Experts of a small language model.
Size: 18 layers, vocabulary 5951.
Experts: 64 SwiGLU neurons an expert, 3 picks a token, a softmax router.
Training: a variant of SOAP for the experts, 403M tokens, 6147 steps.
Below are experts of layer 9 (counted from 0) of a mixture-of-experts language model. Rows are named router (the router's row for the expert) and show model dimensions 0-111. Each number is 128 + 32 x the weight over its row's rms, rounded and kept within 0 to 255.
After each expert's rows: a language model's description of what the expert responds to; "comes after" lists some tokens at least twice as common just before its tokens as in all text. This comes from a sample of Wikipedia text that the model never trained on. Tokens count by the router's weight.

# expert 54
router [137 122 149 132 131 111 192  89 114 117 104 135 138 155 173 102  59 156  76  85 145  73 130 143  91  79 140 144 103 109 163 161 127 126 166  99 101 103 124 114 146  80 108 174  84 115  60 124 124 153 132 107 127 157 205 129 140 147 119  96 107 125 128 111 174  65 123 150 152 164 118 136 122 122 108 133  81 165 126 133 148 152 116 129  87 109 140 137  97 109 143 129 123 121  73  99  54 132 106  80 157 188 133 169 172  80 188 124 101 107 127 139]
Description: Sports results tables
comes after: "0", "2", "1", "\n", "–", "3"

# expert 4
router [138 141 115 164 124 171 172 174 151 196 142 142 122 160 115 125  92 147 143 130 130 124  96  80 131  86  81  70 105 131 139 163 148 164 138 113 137 161  84  89 110 118  64  99 162 102 118 145 173 154  99  94 120 144 147 134 133 154 150 148 168 102 117 119 143 121 183 150 118 110 193 127  58 104 129 123 106 144 102 130 152 119  69 118  77 133  81 138 118 117  85 140 162 144  91 117 129 100  90 190  85 135 131 110 116  66  85 143 178 131 137 175]
Description: Sentence-final periods, years
comes after: "1", "2", "8", "88", "87", "86"

# expert 48
router [153 173 120 109 117 168 161 169 129 110  87 155 112 144  81 158 141 167  89 147  73 104  99  93 154  75 105  80 118 126 108 109 163 140 133  92 123 102  90 163 138 139 140 122 163 163  94 116 183  92 101 168 145 147  92 127 148  83  84 144 154 149 105  95 117 115 117 167 118 159 148 173 113  63  94 102 125 120 132 117 147 132  77 101 115 174  72 143 169 111 151  76  88 129 142  79 119 127 138 166 149  92 165 110 178  79  82 131 111 114 120  88]
Description: Line breaks, section headings
comes after: "\n\n", "==", " ==", ".", " =", "==="

# expert 39
router [131 193 135 123 140  99 123 140 114 122 172 152 109 105 108 117 139 145 106 182  83 120 150 127 158 105 112 152  80 131 104 147 137 174 121  70  77 124 130  99 172 147  90 146 166 116 136 172 200 150 133  97 156  97 101  32 118 155 170 127 142 119 105  95  91  77 139 165 154 124 100 101  53 154 130 119 104 131 133 145 117 140 128 162 144 176 107 122 145 128 127 146 197 128  85 115 128 128 185  81  89  86 110 108  91 131  84  95 176 101 118 145]
Description: Year digits
comes after: "2", "1", "8", "86", "88", "7"

# expert 38
router [141  70 124  68 169 119 149  89  69 177 102  96 151 138 111 125 122 124  76 124 127 166 102 115 104 160 145 130 118 141  99 119 148  88 106 103 153 152  68 140 121 160 135 133 110 130 117  84  74  82  99 141 147  81 174 103 109 100 161  93 167 140 116 136 164 196  79 130 237 147 112 126 134 120 121 126 100 148 172 120 121 105 100 129 139 181 133 119 124 127 194 180 155 116 148 130  73  71  89 125  70 112  56  81  71 139 120 120 140 100 102 126]
Description: Clause-linking words
comes after: ".", "\n\n", ",", " that", ", and", ";"

# expert 37
router [ 99 105 138 148  90 191 105 148  90 119 190 138 114  92  94  94 207 178 118  98 127 123 117 122 143  90 150 162 175  36 147 151 117 175 171 131  79 101 136 115 107 128 125 118 125 151 156 137  95 122 136 104 180  92  82 140 181 156 144 120 148  81 135 127  87 138 169 152  70 138  70 150 162 133 126 188  92 181 121 120  83 145 161 116 197  95 160 101 173 148 148 103 106  75  91  98  98  86 180  70 160 133 148 121 114  47 134  84 169 126 108  99]
Description: Table numbers and coordinates
comes after: " | ", "2", ") | ", "; ", "0", "1"

# expert 29
router [149  61 135 186  98 144 100 126  81  80 206 151 110 147 162 137 156 147 136 100 145  88 168 131  96 133 104 130 125  76  70  94  90 113 136 110 133  96  91 167  99  94 119  91 132 106  99 143 104 116  80 138 153  97 114 129 134 118 132  94  66 140 135 120 126 129 116 166  78  59 114 140 196 135 111 203 172 170 121  96 121 144 198 107  98 108 135 120  93 151 105 150 171  93 103 126  95  94 145  98 126 138 111 161 123 191 120 127 107  93  90 168]
Description: Section breaks after tables
comes after: "\n", "\n\n", " |", "| ", " |  |", ") |"

# expert 45
router [114 142 130  81  68 180 125  91 123  95  76 201 126  87 152  91 111 112 167 132 121 106  90 128 102 105 135 102 162  92  74 114 141  66  72 145  83 106 112 164 107 149 131 102  83 140 122 113 175  91 179 123 175  82 112 211 197 115  88  90 114 100 141 107 137 194 134 189 120 186  87 150 133 102 158 122 124 149 109  89 139 128 138 107 143 100 165 104  62 119 124 165 136 130 104 143 148 137 142 161  95 129  74 152  64 115 141 148  91 173 107 159]
Description: Early name and word letters
comes after: " s", " S", " (", " \"", "S", "."

# expert 20
router [142 133 152 118 123  87 106 133 103 185 158 146  95  85 112  85  86 158 149 143 105 122 130 145  99 144 129 122 193 126 164 117 172 107  77  98 117 130 124 197 108  77 116  93 122 100 148  99 161  70  53 104 100 103 129 112 151  20 130 117 129  84 159 130 105 145  97 152 145 154 142 114 182 164 130 167 178 156 170 196 136 109 148 134 191 134 172  97 134 126  72 137 168 152  66  80 117 137 152  84 130 116 124 111 126 166  44 135 138 155 127 167]
Description: Article-opening In
comes after: "\n\n", ".", "-", "\n", " m", " to"

# expert 34
router [173 140 145  77 157 125 109 132 106  52 184 157  62 107 170 163 107 191 105 116 144 103 138  92 104  99 100 170  88 107  79 121  96 148 126 119 135  89 176 142  87 178 199  73 136 142 134 119 136  68 141 191 162 106 100 155 141 144 173  98 109 120 154 135 134 124 154 160  64 150  56 160 169 183 114 165  81 147 139 168  80 167 136 131 124 124 112 121 133 185 121 101  70  94 196 111 139 113 205 176 197 130 108  99  94 132 101 113 139 129  82 176]
Description: Digits in numbers, dates
comes after: "-", " ", ",", ".", "–", " |"

# expert 9
router [ 99 203 139  91 174 168 166  99  84 135 143 160 132 141 202 147 138 150 113 112  97  34 148 104 178  81 139 124 126 125 169 144  85 155 128 157 101 105 123 101 220 131 128 155 108  96  99  48  83 143 108 176 104 172 141 143 105 125 131 115 155 135 146 140 130 104 186 153 176 176 206 149 151 111 123 118  78 116  97 141  95 153 141 131 146  83 116 140  99 147 169 125 117 130 113 108  61 130 130  67 127 148 168 163 143  96  69 142 131 102 119 164]
Description: Sports statistics tables
comes after: "\n", "\n\n", "| ", "0", " | ", "1"

# expert 55
router [123 109 133 103 168  82 130 161 121 106 169 182 134  90 161  90 106 139  95  95 117 156 147 137  88 103 151 155 155 104 160  87  79 108 152 136 142  83 199 125 104 117 152 158 142 138 165 159 148 138 163 130 165  99  83 165 160 165 136 121  96 106  99 177 166 118 115 105 119 138  94  84 168 124 131 148  80 131 127 166  93 138 175 128  94  69  74 110  93 160  87  70  62  81 105 139 111  89 155 112 153 104 141 142 117 156 207  94 110  76 105 130]
Description: Digits in numbers
comes after: "–", " | ", " ", "1", ".", ", "

# expert 36
router [133 139 144 131 173  92 147  92 114 137  67 106 181 130  76 143 136 135  75 117 110 140 101 126 155 165 141 174 107 111  92 178 154  49 136 109 157 162  75  61  63 179 120 193 129 115  81 158 112 166  97 151 115 129 162 137 169  95 153  93 195 144 116 149 166  99  77 174 190 153 165 155 119 157  90 113 119 151 137  72 108 120 118 110 123 151 173 110 165 121  90 162 131 130 108 164 121  91  58 148 102 115 120 117 158  74 116  91  92 117 129  93]
Description: Biography and infobox openers
comes after: "\n", "\n\n", "}", " album", "),", ")"

# expert 17
router [159 139 161  78 141 151 114 139 146 148  89 148 194 153 207 120 106  72 151 169 132 104 145 133 160 108  95 128  81 109 172  71  89 115  85 161  78 143 113 142 138 181 144 115 170 141 183 148 140 111 120 135 138 136 147 152 167 130 166 126 137 140 101 131  92 151 117 119 136 103 141 155  98  83 117 106 130  97 144 149 171 162 110 137 161  79  95 134  95 139 116 108 156 161 124  98 145 152 172  97 141 153  93 148  93  76  70 136 165 129 163 137]
Description: Quantity words and numbers
comes after: " ", " a", " | ", ": ", " of ", " The"

# expert 27
router [159 135 164  99 123 135 120 138 115 104 121 156  78 107 122 111 162 206  98  82 113  88 117 171 181 177 101 127 162  79 100 126 147 108 138  93  65  68 169 125 139 141 144 142 147 158 126 134 124 154 139 119 117 119 114  91 145 146 166 112 118 123 153 129  69 103  87 137  53 183  71 119 178 158 117 117 108 161 119 147 109 122 130 167 135  66 203 101 163 155 112 158  71 131 145  62 155  81 125 141 123 109 119 156 131 158 126  93 125 144 103 168]
Description: Title and honour fragments
comes after: " | ", " D", " R", " |", " M", "-"